python train.py --num_hidden_layers=11 --n_experts=32 --balance_loss=0.0141 --optimizer="soap_variant" --beta2=0.95 --max_steps=6038
Below are experts of layer 6 (counted from 0) of a mixture-of-experts language model. Rows are named router (the router's row for the expert), up (a neuron's input weights, with its number) and show model dimensions 224-447. Each number is 500 + 40 x the weight over its row's rms, rounded and kept within 0 to 999. Numbers have three digits each.
Before each expert's rows: "comes after" lists some tokens at least twice as common just before its tokens as in all text. This comes from a sample of Wikipedia text that the model never trained on. Tokens count by the router's weight.

# expert 11
comes after: " ", " S", " \"", " B", ".\n\n", " G"
router:500522536507510528564536464536481463488529543541589512538482477525496518477496549507469531457503488527503562472511528485481457510477486531526473509521451460522485437432492484481471480480552431509509424489470499438494471563517499484481525545442453536506513488463450528524464520509497488508479401535591526454469537503496586516519530518572372526552467535499549498506522552493544550510391488493490485479570463507482577465510539447446557472415521480475576576428455507565493522507554494518492494532527572517526507519594450485460473452512478553540528547451595475515497488472579500528524442467541510519513533474417484455480483530523548561467450468499515535510496494578491553528472
up0:441482523427478504518503514476515526483392476465490490472473505524464440475491560507524540522468493511489438523500482472490570556493478436504570526406456549470454546518501511508512480527476510515513471439563396518473542456563564433516446466492527494499480593458515407484465513443483552499478535440423462467539530477436500481439405498497523479424511474461465499527461447461480561504563451538525509524508467473533485573487469478468502497523457510510442479463459477503568468425514452522526564451492493477432487482525511562522558559498511439488515473545627503469574512512533540505460415555484459536507463560538473537558489428451482499484464440544503475494552455527489489475543
up1:467503494483529516488527485492499473507440516493496477487468469601443466515523470511474437497457505505476439530473489487494504587497574497493489529528496574467475494446477484562562493604483510474487576557523481507499509446502616456552482431542558507476598546508509508465547530507488494534501448513501486504469491482521505451535490455472503486435518438510472533433468469526452532537546490548510508512524495422543498578523427531499504472499505473517481485501580512550438458491540486464517537518443518508456487520580527520520515493473484518475596497494564498481517449525459441533395508502455486437478492556494526531547499494443552568492479475519443437501476441473465495492498
up2:474465502449512540581525502481595520549425496442498503541507512553443418525536524502429450519459511501474484532492522515496486552545497492519539517491506586484479515532525506479523515483467565440543530475580520490483448420463581398533414477552528528538490558485490477491506435511499490483456534468477489471522438495426511542410490485462613530469553453506421484522455441574537491532513483554499467518541508437510498539479514523467520472486507459536482461554577507520487481484535491556507600544478439534443417465497473535569526553496466458552528537528526515522504504525501526432447434519440503485470498532507433537526482506429424506539482451565456474508516503519528486522481
up3:433507537488465524481491539510542435534493522450459489486494496494478480441510505475506509511434477532486469490500575520491482481435534481507504607387482562483521520453474473480511472463499534488559507501553466525494475411458622340560444487496576504520544565431530492502472545487461567503425507454483486480518483516530457545468454527530489504572510508465470570519486493456506492514509545515494492481555541454564476532484471490389486487498500494502522470500472496545502481543517481509457457450483463457408548430537527513558538519495466458443555499526547483474531456506525508464441516443430469467451508521532457529528496443450470540487475513578441557473493485425514517557505
up4:498508459474501488514532470503556563452487499469513531519457468561440478496533475519470464496474498469473551473466474471456457505467481521530509516438476540527547461491478479492472497543480516536523575494487488505515468445506521499497502443503566485490486513472608410464468517499484455495479493508476512459555429513495499527568531489419444476510581507570497467536453458470474550525459471527513486483476464405502422547502515498453464458500467512523516466480488541524490401509616453461532472497401541489473514534436488542475505504505549472509499530457476547491473499464548495501469491455456494519531510487514491482495506504412466541439463498565587500491439450531449520508494
up5:468495438487515584540497524509419544461423436430501500493501550451421427457464454474536531497422458497475483505431523445449526527539509431471529517541507539458496511538555435540494536450508540523513466539564470549471508437543528503506467495533494453485519490458491484496462492530489512493482577476480451500581501487444464473434517494487568475472507485576489472514465485528422541462524488536532513499481496452571544600481469508519496457473417499523478444520479535559506477460506440460497544503483516504458461505476493594443514505493513436519523468553522477514529501515492474505424542448447476514537495574483517528528448499435507441446486488585480542464443519488524500440496
up6:476482481505551478508497517542471470516528535438491484533502464475475394487493476572535510528463506504514486461540512450469540573476465465514506550452528639502468531548476467507490525546535548478464474413544460457460504389601555500505482470564491518494557457435507461494513520573546500509473502500473467472566426532474507490475444449469535463491468503531449533510482473466422483540492488540464502426448490455499435584499478529498533452464437515474445467570563561479539457473529482489497589476472502586462511494521514507554525513498537500443480501522483495459529475497499436530413503508474458498481488551508492581562495505486471504603484485597477508489498456494568525538527
up7:489537485522500479517473513518496452553466515449402511510488532522469443489535519478514477514444453571499486503526478528548483612523569521475524596445439593543513510518511518500515504523509588513573524436541445480463429446508627379494463483488504503521553553450482523512482486534526532516442485471411474559524479508510498465499489471496549466385509505460418482514404429454492560525485517481535530500419555433517423539540429528501459538453417457523422476479539452520501448534550574549487542503499475536437467455488570511474477570468426513517502466504535507471477496537527604507452526507469511415467473549501492493517501546416509534528440423544500519470523488478546488487527
up8:515464491385463440452480502482498449473500429472447458458508467574514471413489504498543526510469492425498601486527426485456485532497504560540463535421410541601538498466514473472526495461486541505518473492546526518529499479544530482505468531496516496478559468485493432472524485549514478491461488481467424475508468425502459456432475480497505472536452482454515559507439501472490455507458461497503422562537567492456475507506458486521575514502488522533494539459453541473546470575465462533424535501449386493439505533465436506477490445493464522483498446488514468388541549535479494539447523542465469475456518494544486491447490489491522519427450431575481497524493505452513459553567
up9:457502448460448528459402566517463530503519496513496576493508530558355450484547511470510484464473485491517523475478483533509601558441456546490512501452538628445511486482489501492552445484514601542522594515468466491466481452507561486444475528487502538436561519445611444569496474571507529511489518490517519535519519504492517467471483450452464521476507498486468496519468425525459521500517483475548477506515494482538484564488461480477513467559483572529512482489547558490496514538513480508463419468482493499415525500432528535488556503478495500510521510581510486475564486505567512459395500454424476506495516518506468530487470516462489509527459504488560412499504455474495492499568
up10:520465446541488527525528471537531567531464491405513478511518549522498397487556473535445492476460496502479498537484500510478505517553505477550579547523487593434463540558488533504528514492492523525541451501573467493509543437473594462597428500511470515478502471412476453442488496518488525427457510465506497499530508543493487426424431470476574465494546482491510487526502432518492523531456511523475486522557488499453462582539523501507429465546452480473515501550488498532463410497520516547519522505453537506465496507489560474529489441455441381479478551572528470507512551514487481448411532492453473499533537546477482507539488430447467472497461503575522480524504460450451483534476
up11:455531522481475526510471465468510522520473434444535487489554441583485428474517540537522482512407507456506473517496490552537542562492476493455555583433448606478478550516415447522469470511508543502542504474570484597516484439527575457539488475496479473502499562389556418518535524494463484484413480501463482487541480489465478464447454495489573450518489491557396495488484462490487534480471507471535449527509487420498408509490518530451493438511511461529435511569543506449544459496458475444516600481534474502428488483435542503486498489455515466504487526529502464502571451552505485458404541472436513488517497603488419505485491458447473425543444503550500468538495541530486484527533
up12:522491567479509502527537511510570474483464464486535484465452493516488500471578495475517456532510558516492566435479431530526495528484512426516559507421508539503449576440470494517528526534487471496535542511534491563547508447567526454454415505500488550517486613506519472520508390544557492538481512486452491488575497489471486517502500503462460503491448536503491538487444477420526502516466561456515533557502414517495483514500438480564544522542461532568510508512463591471516439477430509532482472517484497443455503477515418552526498502470480445538487509439538518601526548453509507502465406501492449540466518552467478489463499425439444533580445511512467482501517519475546465466493
up13:435543489462452522389482524462530495508451463393488551493489517513493490571504529522485427471515485470538498584498431504514548580527499472561449526493482583451517514446546527520486500477497556525538479489559497489472492463448587462534461434500542429450410519452505520486523503511528517473506503521460508494494441581550469533458488474508579469509506507500485464527449474494491583571492477563574495558478521432497450561537477534470519432541469462470487508556480518472522450580538480426520526495506470493454509467472479483566523503458504434531531481556493563490472455508490423471411492473390501523483487540521522525447532490509511496520445511489531450506462514547533420527486
up14:511542512500506534484476540500466526583443551423536538518499524476438475510544492517458476476482466567474491535484495521433529500599479515503508559452550556478549512529433490536507463495553539473560559479540532540498470424530576437536443478493516539513504506489499415542531533454497540475478512489493493527513468552486508458399514491542553535515563428495485548529403477438461541518504551476602553464489503465461487509487504495527420495568512477535490474499577515500530427540488509472501484534486453493410461474476553482504428518542530469481525464601538510498511475503543491489347520488455494483568538497488490562534523530381494496524470486493532537549498488468543472470526
up15:455504464543486496575464619517560469452490523385498512554530562548487412490544490528487491565408483458472556467523513476449476496498468580415547552450525540516478494531455499517453476505517613503508539414490521490479476352441553450530454506488489490521512549437475474399539579509477469491493499461490474493545530430431486489480534494498493439478496482463468526506430432465451503501497542554552507511513513422495509550460491548488443460495494500546441446539596501518555471512459533506530534495510478434412438488509520532499464487496519515508491451491488498520530418498480535440398538452479479541492496476540527532531535494438504500517506432560563461514469467463546464518539
up16:496538480518462469493465450539523487576455503447517562481493506445497415496476496525491488531497520424481514472512498530501508583515519519506487503456519566535518519527451479502446503565534574509535480459529472520523535428556563484533430493484456499489529540412495437447553536509495568481409527502467514530613524488516482427467417488493481422510476461479496531452429477508514546539480456413543507478539557461440464561587426524441507439597544537507524510563533462547480436551550556552507578473510474529397485508446558501520533516457507403506477498567565484552523486524499522536442471520478487455519534505470464541517496493480489491509462489540528444495482507403493486485520
up17:473525510501459454516503545505505507517486478468515488507525568553536500528483523573545485536432472497468516587480471521537473599490445513485510525485462601485517514521455554557496476533518592545514507409597483471521507431562579414504420488483460538490508503482564489521524487555438517470493508454471460496560449478495484496492484468512533448476507478525490551503427429441499551451485501508489499485399500419579466547530457480536431463501509522558407440524476582486491490515496456495525568541456485503418487431500502472500508468505544518467457505528483458535551435546485498449495498509440536513541510536425451485555453494461473513582499461506457471490525625519526409522564
up18:517497499529460496486489513497422472487503454448479471476499494480489495488569444468525521487441439505523519455501491521563507501514515518490473563516415512580560539469493511464522451448514551411518541459496453554499494476520524461471489553484447444472513524458511401451541512548538534489442496509505463421471467526461548360392392480529551455482484508551443607546470469473494598584487554506520538481497458422512432537416461531542531447512603518538441489510485485433590435411463427474451465511501530489460476510445491533450512486506470506553488515476519545468558498468445553470478432532495447512428523485461514531514545507483540525544491545537462493478414486477517456589488
up19:458494495458471520512485518487499536516472490497429515486538522550456479460526446528454571474437521511515477502452516464494493545542504471530534518446509586511581512504494471519460460475509528483500475466540489528508542436491580498514457424512496490527471545393505450529497476514402570448474513442482552523513484468525471465503556496456501455507490478516422473507448456533501484464478501472567511506539444440519451545582495467549471477507509482517462484527486513532524460487510532502533514492423471519374511470395478494550578546466492490496560535513542489443552474525450495507402509489480414537445491515557451573505507484477483514546546564550428507507512494513529477556522

# expert 27
comes after: " |", " (", ":", "3", " \"", ";"
router:560510538491515511447519491516490441536477567557550445462473485493506547557517509479557466521517448506548516531514575436472463475473527545465430442491564476455583498497487546491514539460430456504488396507509548563506557552501434476488509542511497504500469503513460549517516474493492476525517529517540456450504520552520542511485530530520464488393498507483526476448498526561506487473555517525494470494547455494577537502464522462443505461509540513507520504438460444515493566468435483484519483476546540411533534563519606507518483550545533505469504501490539488488489502411519466580525423517533493506437475455560463518470498569525458523553483592498560518459561496561519520483490
up0:428482537499469506454540549532480532529505464416496506494577535527470484467550519538552490592469444504493519419467507517485489566481517478559544587437459591481544580508433522522512490527508509499479500495569499454537436410513557500520448477485521490501514547429589512459497495491456525444456472446469503509495481488438522524467472527453563433407571465510478508466468457433572534530464495483564551474522482468523476529542441506505468424527496470573511540505517440464557473488548631513485570489477460425427458473476483514463510552444495517483402535565455526486582437528564431518390522485504496452565506473552526562559478489460540556564413479541532406523429532459552457521521
up1:475456499481493508492451501498499457536453495459528498528477499504464440455500478512491505518484531561437477496521380458529504574517472538469537566498515576473488521475493554472505512487479523480519529517529428475435494421501583451496497519533525480487485524391538513561474468560484516475446519478453484494645512538507489475483477473460538496487519476533467439515431409537481468543484484558446525566518535507505519505518475589459484535469499459549498485394545501528491516474541564488503542437473474499413461491497454576438497532470454536474517476573488479460467501502533522444446517484456533479482442511448464553559468507429546455510530471551494590491430517479520468531551
up2:479554548482442514423531475487502514466541506467526465460503530512455483537479526543534458511443510536473484508507427464570453551494549566566509588467513556493505540541431493508537490485466527494490495467546522453494505421542550478548462523526537524507530571477546502464543502539491509470471431452515518491519502518466473469480418499481507474483551431537414511468462420558431541536492521507553566544471536509501504600524535491550510454449468543529544498503485578533484548499554541506509548475449505423388506578440545525445473501509432488517522474584505598424468504558496483478426481517527410517509481543495471449522496544346469553537540532517593501514474499429534484435457
up3:488519495491501506516453464483462492518467458467499540497480485444470440521528461576520474569437527512493428454435497480436499637492540414517553585455533578440470529515491518482562566493477533512553513474553499502458521426646530455528465467501514521458527541468512538522556505502461511404428538428467545526549519548450474476527431485407575450538487429501474483522461420529530554497533459474552527534530536473552506519486490536506482508535495512497505487470556486552396474503564551505480536534452467545454485456474467538525516528525475493460454560532521542428527530482543501509444537496455438494576476576517527526562469481433523512541467490536592566508524531496559476495540
up4:519491464461479513482533454490467555542393533467466483429502462381436505494480631540460472547450444488462466391503512469542505456439569521524565502497483514491448530498493513524508532446500564494520567417525474526492550473460536520500495549490506488463484585484416486436506531550521484465525479482474488551494439565485483490439526541439444515511530449460554500476517492510479503539537547532490467465459460402464514618472486458466518469543560529509516423504550553469515455521562517492458576476506456506484550514522575507480541482469491528485543520489504439502467433467522478477490465470494560476460491576497496478499489542495504493530539465550482521463577452430512520541544
up5:405560488546492507496452493485497479481468526497488528457575497568471503468477512548570531465451503511459563484482464556545500465470532447499513514510461532455494528464478535457419473524540510500572478533542473484500473477574543501540522580532465519489452497514469443522501464497500498556505521540515489501497462513517480459431515526497488496496484475480484549462485477490526549441504583490538536497486433479470472555480430420482474513504444474547520461508545475527561428489482465534458630502532482564473536524500539479600504476445545482505463446555542403521489469471562480520480467449507469490462446559438473497501431450526491494531450463559474502472491470394499425484560
up6:427516488454476509524506477509469579520475549445441491513471505464442470540527473476488595508444517540473489463511426481507424571495481427571547520433477674499464561483495532492516447526487568497507487511541495445493495425487598497527434495508503522436555522439515497484493503542427510490459504492448544540511419466525423477428502525501511494490474448482439510480433458477500487527550546549515497468466505445539470611459542492463605522503457474534456520540531537517535474486533534525509473496474469525396506496503518554472539486544460481495527512563532481540568522462465479505379471503471460547553525542462512518532589533438457483526514486562417523465524496509536439517490
up7:496504525508422493539433497502519472520466518404526436547509460516451465404542542494538470510535509506451502363492476537524432548591474530448517573400432560482523566496467422484478441513492536502520513512525487468508468428552591479517403510516538518513506550434523453499571462496502418492461499466454505517496441461551474453465524444470505415432606382514481495503437432458496448478466607489491518506471492479488494530462490499517504499511464469582490455491541507515470504506572494544501485480464491551424456441494474540507473539485491568584540489517488497487511483531512498461417506511491497494528466544485531578513484546461538480531478546563486506588495534461545475472536
up8:426486460537468464571517470497473545538469587437560514500523501533493516525554470513467472496438474601520554520477528506460444528500533512546498496499489517548479500572466458455515494450552554486475498510533425467459501467498535486532481485517465444465488566457440529488489447582375507492426484462429414528514477522518480392531511493518466540543551448520444459451496433455491480533524507509533557516451487490462527530523479440461492496526528426530575458511513555510431433471477485546412512518519502518453488517459426494488508465572497491527542422471460499475483461555446463496486540536506406509518503525557515527474528475505501457511527583585488525461472385528478460568507
up9:482513580487446514503496534518493457508497548372494533558464519474498468481577552543555530514422499477481445482456496527530512529497543475530554509392502548480487495467496504512477523513534537466487542474478410445506459389478607381557522474527573507485494582462492478464486572503487533432412461479454446469579479467515422520443466478495512481552524462549471484494431471492462520481495532496484491497438494473538564520496481535541489455498483440493460430510524519549446418498488566486494517465398423495434522479498479498491533498508487519471557551592482541507511456469553512486443475528403437524470545509465479548482481530528494522505505506586468459550523524500560482476560
up10:484515529496493528492506522542478506563461520373472523558532498559432457569523518463522497480442514542476446513564433525485525581461560433473543527484543535489444504492521477511480547513501582451468565447580480483465480385516549436488485466508444470480540514466548436516512524507437488447394508505492491521527483505487538488464515490482509504533551474526396482484499381468439474507458608496535533518493492531539519553535502529484463423498464495507461501498479418510544394474468475522472494510451425462408431419493549516502484555464463489519486462534450499519485461448521547489389514463417488516455499503462441461555506531455480498499489539525479440471512500480531432505510
up11:460502484428479507505462484501450540499433490416479408497466457460458492501531512482551530535461453478523477444493422568487458549481540531494495491446541545559484492515505458507498506563455633451521483502529474484446492426532572457480474511472489548466541499461511475543576541547424493486500491488485517526565448532479472518473483501431566493488538493498484477521420432481488491547537510490461500523491494488513511523599426544455491412492470495521501421554491482510517448559548510529451497466422498495459546455459507505505468519490484505482563496560526502553491418522544556493404420461489456472462428574473430534523510472446514491531471534491451524533476528499508502507557
up12:490513519518489549536447539465505516573502495469510532561470576510486508560578515499469480455507398556501505481524495426555487533506520551437490603504552529555563588473545470469462501467529523461474495460537494517494522444518521481505471505543453455508471496484506500465475539537527529482508454583504584488536547521499467416510478464445557498524519485502442504513399441497485573524450386516534573542489526540478537512521462475477436551524517476525517411492550505601420552487548481495450547397480523477488560417491528556529529556422491573557474464513472530458515511484465440461453542498470467482527502488526516562528491502380532530558483509536460506577498452409496467499533
up13:487458456515466490584508448501475508532466470473489532564557596530498499441482419445522532534505464492491446404517527520476557536489498529444438512490489515484485425494543538541500534538483524506489477454428476533464424479551518484448521498491472485576532568477488460503494602486495500523493487545503544519564525406458523462439490530526542517479477475573460470509470443492485550499514529487535483466561426475504455583559451495546419477524583524497507534506502551511552529483497487515512485461514441450477480570458480487555583495325518443514491464499462554505502543469498492399505468474486427454496508500532503548526499460484481461518478554514490501508495473519503403546567
up14:549517518542402478581507499507515549531391577466452522544524551490490496483554480540507508552472481512497495425514568525599564451453513450463508510521506524508552495500484590493566484525568544524511432464504512540416447447480499467474524542483502503579529520512468463527509501522467499524461549526463421517536452510486511390413497575488499449476442471490508503497500506512497501551543476482506489458490509493474486555528449474502516448475521543537412548486484462506547504535496484554510545512477447475488459495498491543580590528467544447504507474569498484522544468463570568517473574508525478453437519482517489481493474437526495504530430506516471528411508457532501493546491
up15:495439519459506509557526494450485504569337414478485497448572469532487445457484547497505492569540509551516460499457509522558552532443503520462517518517499513514510451458503480489502521580503540459536530495565494505489494480486535485488529562532547510470473526465504498456482471502559470548508539457439523483583480536479481491502488528558560433538484530508459434487489507549512487492495484470466456534508529431507491506618505475489515402481471544549536429522537577529513507517405538571489440583540554401450486527543531545625533470509457479606473498530519509478577517488494510468461476486445540464453517556455543447522512505517532510548483498539441517483462543463551443545518
up16:480469409541492477458488520524459456556444470448449501517566549499471454433510520487453604506483417499446466558474494498450525521536535532503433522493522567503502551507502552525495574603527504471487515444601531499504525417561556484518478424532521479504495476409555497497517483469535488425494525518505517485503546496523424486487451491513562476474533409542454511457461478494456516549489473494492517573552506531435528525530556517471498451474532457525509498480542567501499454567521564500483448587494468485446500494457515601491486525451480504507462514553484486492548528511506551573424507531436459476504532491523624525554506509483536482466496480610495512533506493446507497523502
up17:454529503523430508491505495512484556525465506416489489488441486505434388508539523568491511548465496526484535526476454570495526547529489496478578519443527560527418525514500512525510531555497639534513444570484463524523490448461560467572411483527517517453493520416552354491482517541520464527508492511423481530590540501401486451496475473420566456495444496534443497475430429525509504501497526436549565453508494472506496523500426498526519435510506461480459458489500534526492499482499490531482544531467453497430442502403506533548549521462456497470520496563553475463477456479490560439428497468488459506518538537534558509510517496466486511559455527568508500555589546507490441457526
up18:441489541484533492561485477540485464571417470485483491488523615606516506438560504568542518593443553472500530476474511414485494560513513456471488453480551551542473443543483500466542514481555492491533491534532540549469473446556534455479417521417487484521516502465470500478472475523513486478461575488400515485510445486400488528523500531457487468483441552428529453516466490530507537460477504500504488552539449506483478609494509513466495457508523559549529592438518451472516477461522521498462551417536497497463439514495445503545558510534538502462492475492514520557493486549553566495470492498476526514483550480501440576469507553514457508525561463498558429465482507573486458573494
up19:468509541527453440514509513398479482541522564439438526484469512480523464473497519483461478456506476444517496511525499490507416531487530442484499595526523575480472516557468462518493482547566500461498567469578457481514521384529634489544440495560517496436460534419554474546471498521477472506458527478503521523547534546482446456496489505483524521490535445496483467459434379511479556499515510450508475454491532443441508580567504540497395492461515491471490481551497508502496450517504474476508502525457531528478556474487458516454496487431512449517469473526507536529538509497483496480411474456463490460490488515550538522520448536438480478586389498512480505515502504480516465533508

# expert 25
comes after: " |", " ", "-", ";", "|", " —;"
router:542525466513542486504522456542451414511530508551618427523420485512500511517476454446570493535529486569511471499505560475461512468503575633497548474538524478481541522485528562495560505530458482493489442518470505419459526544508493554417520533468461520509514487570378548529487469470525460517495505542515536417442560503546588543526515547513503523516495511504471546542517551478488424473573439481410544469518508493488468460442547428458508513530512476466574554413431476556531501480495509519521461512514519451518518487545516464550474501461467529540388590482596504515471483411543460524536553506499474498526474480517449467498506525557506594475475514496547517479500487504503492527499
up0:496561475520470507374529516544514532465428456462518520429463532448490401508484471521482535470466515489445441528513492481553474572424507480517587505500455512473547499461535475514498509431458574483588529560534431499530507457490501486457529436544457509507519485478477437526553498456535458444448546452537486471478555517491499444419473516524512487443500480504443479394453496481515470470513595524519501443489515439456430477542444534513541475492450484461499533527533480499434366560468462533520529500481524492474477568464551480536478479469464465539554502511452430444447482436475486498478526496552526489555491507537433563525446498515473486406477494556538446466562412480500524514482
up1:461488551462453524520480538488518506546480459450486513465511544514477487502583486607463507477379467546484544485468424521494540533507498441436516560407511590490459537523493524464458502510525564479536483433587496524484453438473573415505509452554506547524509537438500491548500486533512477454488540437481438509481427504458437479551496486502523551464475452487557470574446455511517496556486491573468471484495464412507490576554463479489445460475479471525493521541460493544506464553514508481446536448474521509447440443519515544464470488484534466509510500564503536465511446502478501477455502464441437483475522556527467507481516526485500426558521482520431542505516481502549514473483
up2:465530462451450428455467498503485515473465507459484512489506467437512491510520491563453444523469524492513478494470474521529409557476488454462586463517488552527495480467495497499493460507491597475571505462537484544486517480520538472561445481534448480547539509441496480500471557445489520491440485486500503440540491416530527493428509548494519447491485483458531462529465474538536503519508554500571507507487488476442447595560526455497492490502547423526530499525557484517469513493498496543464503493498428520482476440542504546476533570537478523503454468574570592385473476521430461470466467470484508451471532421502587481465530493501474418520519467556425445528501425544500531515567
up3:494473534493465519519403443563514491478467434498496529515539590529518483476479484518496507484469552500518482470557577349606506489527447498475429552486547517474538442453505494493499518460543515475468456508547473534425423471506525497512454453503438510554514501461525518562412490518470587418518475529458576557437447538491525505508484484509482481502439489469453496444494513562584486470542417504502503481614458508521505569544483580502550490528472498476521489458486462496475486493486461546463497475486505500469495472524478499547575512507493502494528442569532490499561532490619565489483562495579485481470485492523520531536521570506518518565483527495534458523467509487513477505483
up4:459512464543457562514469522550486522536527507458596486487491530500477488522507490479527519478510456558488535460497553476484544497564528548483505551493404521451533462546540442499439506431627542486552536523494434459466520462472531515491463424547494441488433514463531506464528469475465566513493572485500523537468494572530440445424510528522518447471566512441520549492425479443519423573466473443522502593548492424563527532467472591502526441505522431499530499502490462571479469471500530509465479514475468516474481521495501496512463545499494478506486511500456421489469462471473487539471477517481426468506506550453455503486518486464443513498548548464498484458490445527523486527487
up5:417505534503510514510564503533516507509519445421513463440481504514495475501567540492533505470461465484487476471482484527447438543564532492590583564488474602460509521497449457512488535552481564529519528497523452572536462384502629487516459516501489495501526512364562428484535478529522456500501528484485475504535469537461516520479539470521519520565518491478546460480481452509460501474474533627531487499542431488581462566538475478505508462564511458543438448543538498491525363518396545450503435522540529503463530521479442501461531496422517459463486495559526557466532478498463524466422496562487503527470527551488515527530552549462515496517435513486468519482484452469512504465543
up6:431485493533533561550446479501492519563482532444489560479498483500492456468528519499484447545505509511417465501536510531410483518524453478431496517447508550445458507456480467493499507479493540451541497470518486487546475434501566402512470433540482512473515553394534481536498486539476491460449520488496538497508518511487505546489505497448499459532575397525461497513472472499438516552468600480541496483501508430465535517449439511534471414603483487475526477498547447555457424512475502538465582505532621483390467469464505536538549500501491494447520521547446516487506466494442509466451512482504502508482465510524461489537452522485499547532459516550519575511424508499551457453499
up7:484467545455479491530472520494546536506473453486410545549506574498499489455473575494469440510428506492433484598460495531510469536474489473507477521491557529490447543544439441520539462485566533556598462472544501520427487470483508505535474466563562593468394521471538448490470472441536528468475519500471488487529504472431483586515521484457588512497452481486516511507451473445531539483461472467516480499443491490476598526534517500450538537503468511516540431473494480499554364514498563466510496541463543439474480441551481516446477468515508491522492484645487559493435516556601461472453523485532459539542541514487481556507506475456522464550533446561525527555531484512530522435454
up8:457449463506485442547490551501417521527490438471480507458523468467500470522477530565496476491483504538491499493519535546537539493444559528484511552511497525608537515540434461463508465445541513564496585455473495453467467482594526459593521514470536505581540495449511446501506570539544477499431506527442504562544520477406518460563496501442511443497526513485495505469416439426563566505477480572497480419465532413575551519459526538465555444604528535538583504534539527472480504555511526520403481513554498480451481510467548505549502554428440498476448484571489525470465486553450416445476548440500478481442487509504503532538561553505518473520496525522474477540535497509526503449578
up9:538511611502465504500561473521470514494371537443494520457503497479491467452525502494495530506502563487467501548502465515467494554532483434534598572462541607520478466452544529516514597479528518479496483501549476495489437422543552439503451454542567502544497490467551501560420585465493494431452460436495518507487540532484556497525446463516485496480473528542515493462452453501463539505449497487486528517502479373551493518502484584539518476480469521492483517500484494519525447510452497480517467457483492530431494437542578508532489503536517464506533493562433534484496495503536529485421509500485511518459515560557498525561476502471534532461466471603436512472527530471514421505499
up10:461515496472466587467526472515537497542549500484458475467519530533506481462548501524482529509500557466475556467429485444525484494444580505469440528488537559551444520519516478485535508446513484511531472446517472443500425477514519488537493514493550481546509515459485495490455476497481497466470486407461445479505520469531486465482493501524453517531508451531493531529513505475506452642476525462462566501488489479514514561551495512477465471485383464569469546435449540484537448552523518497451494466461510469475549504508438498500556502514539537484500494496501551458489442524571517484467543488430490417517458504497528518559550563495489550451530543555468506507496421527451493497471
up11:534501505460525503462543459470504513526467490499462583449551563475444454520508531542477508534451540497496448496488554495574528520456493434465562525492493521502483492555501468478578546472508525479530495508529487391500558482468502458536501609534532434512405487482497483472562527544494526466465469527401442482518530543507493480521504530469503451523519465527486591503474524591523526494435544530557414489419575484478431555472562478517535509542533507525533461450470459466466502394507512525433516445442464529475471460500568503484513486497489498483448498554508516524543510544485493556454498531485472462512477453503540467473452499516441502527505472570483479473496488587528534494545
up12:514537574502502539493468469520564514547504564475509511514492508407495466453585575486501418471477535435541491562520501471455516545506566490509607527473470571562467513546465544422523446498542553540500477444532544511518471464559529432496451522554518554445514527450534508454516535437523538493377503501469500519583493472475545538459503488491506529526495530529547504518504454450577599471416470467459458577492521422557526499478488499451516426463485534573501502512584515497499413510564504494523560499537531539435473491550498513475496539463424520506478537551552509455494544453524465495406442506484491457517466504493499552518455464449504490580460496585433513542511410404548532485568
up13:492531529507488478510445505549541508606459567475513452514478444524470436547466542525549436598545545529512433421484497549520528528452477511488477554495511524493529529468510488505504594490547525492554454553588554484497432475498547522494473521487502532412511510455509516525502582491427456531506484544503442507489506542489488540518582445565478461465517511594402518524511481515473510436517487561554545461502519504497479500509468461560473524500452465506421535490491486466542444465428537489516538549420477466475539475509485515527427510451490538536479467493500487470503482526554510527470360464524531513460512470511465471462525531479496506408506486574576456528476514469458498464535
up14:471557543477543561473447470563457479498500477497473532412516576481469464492481509509526538528508484427499559519506442508491468485523516407471526477485529544528405450462592526425519476576533524496553473449589499487440481475608547501531499419496534482474434517537603497470475451510520490520518547492445514502545491462487496515500445550484546504495458502518466534525442467557502496514461494454461448512528542464573502505482507494513446496489495509495425474487448438510502459485506498546483555547481461462493516478494526497501536541489525507483530365473462458496503523460596528490475509511488512452446517517512486506486467399500454488517513389609527533490461479534475478490490
up15:519550448539466448411508484555448429531466446501475544497558480481487458480427460503531570477464477487525418546523504510474518548520505579481394495512441510513521481481501408552568565504586534494490471489471466480490557480516506431514416427461512479517542491467500521542461503450479507443466583446452507537506512490479409526543421527499574500531491413503511554518455480424490521428529452459457525488497560410540481517488492512491501561502517529493536499504530471552461461525513544478465421447483472437489461518487524498380450430527489518489512524490468458453448534512476410522487543474515388478455489545441458432557468446543499460557514460563538459511531542434494501474576
up16:499506463484492542553509462558493498565476471487515507511545552510482512482480469540519540506467468523540462461472445527478571548445521595424534510544423519439542519583508462504517559498512494556564437475523438524477484476586515472447501456494499471535478524488513521562498495461548496552488542512439548485636548345509466470512487517455505462509537465482532528532436491500484446533513438516447563440493570503450508515526486501478465557541494506442511440427550519566479457454473577527515396526519524445478464545442432498508568514475531506436396619547554516455455457503553554484484522476460448463467545556447455566497544509530404494500491493583521440545518459518568538502576
up17:526452441467521427433472569529517469546497437471393442435478486502520425504521498501407487494450512526483465506560444507504398542460493468432461508511539541558508518498570512554523491495487549509506569539573550475542454467500538405421496512462531459456459527461516535431446526440475536430450566457496452459533528444463532540479455488526557472486495437494520506511474481441516466483506472459535571511516529499511464517506476495545499504439522520467464462475475488490543462476473493541467554519481406459464443523480522507449453493527409479472525497512470525434481553542571513478491508531492485490429501499469465462502514481458578496446513458516489456557525537476551467527496
up18:444482499537528532504461568534548523474483597444485489520461536526482449534488560465496515556457504509464481519527479443549520493481496478490547575446557565438482544511416466455485567554471571470473561470524409481510508429455565429539452452537519443561444488458558471530556544483536511529491531481541541463521458562522447489477493495525544506472523530449475478533476443434447489534441479481467512485493528450463494506454419549516456464567513423516507523443516507520509504459471480427476507442457488477462469509513525580507472452463497475512501536525452438479521482527500516492428475471510438476543518552503510550534501508488469525476504467611489488509523458500534473511509
up19:514546533453565461477423574468533492550498495466486496525448434502482456426466476478500443561473488498485491488552551551496456498499575465508481530456499544480452529518470445492483495468471557524554460479540483481479493384527600561524457502506537484445521477428511476511495480495490510443486505476475462549509565451526492479476484509529481449468542430503479519485412403559525518477521508462501484478499477486488503571515461467506512421540508512524462477517566501497488500494499544495452534499515548532427510499475427530548520528533489460440506461480502492579450459485452567514448527477424484463515434570479531540568497611452487512509498481512519550490560464504515503521510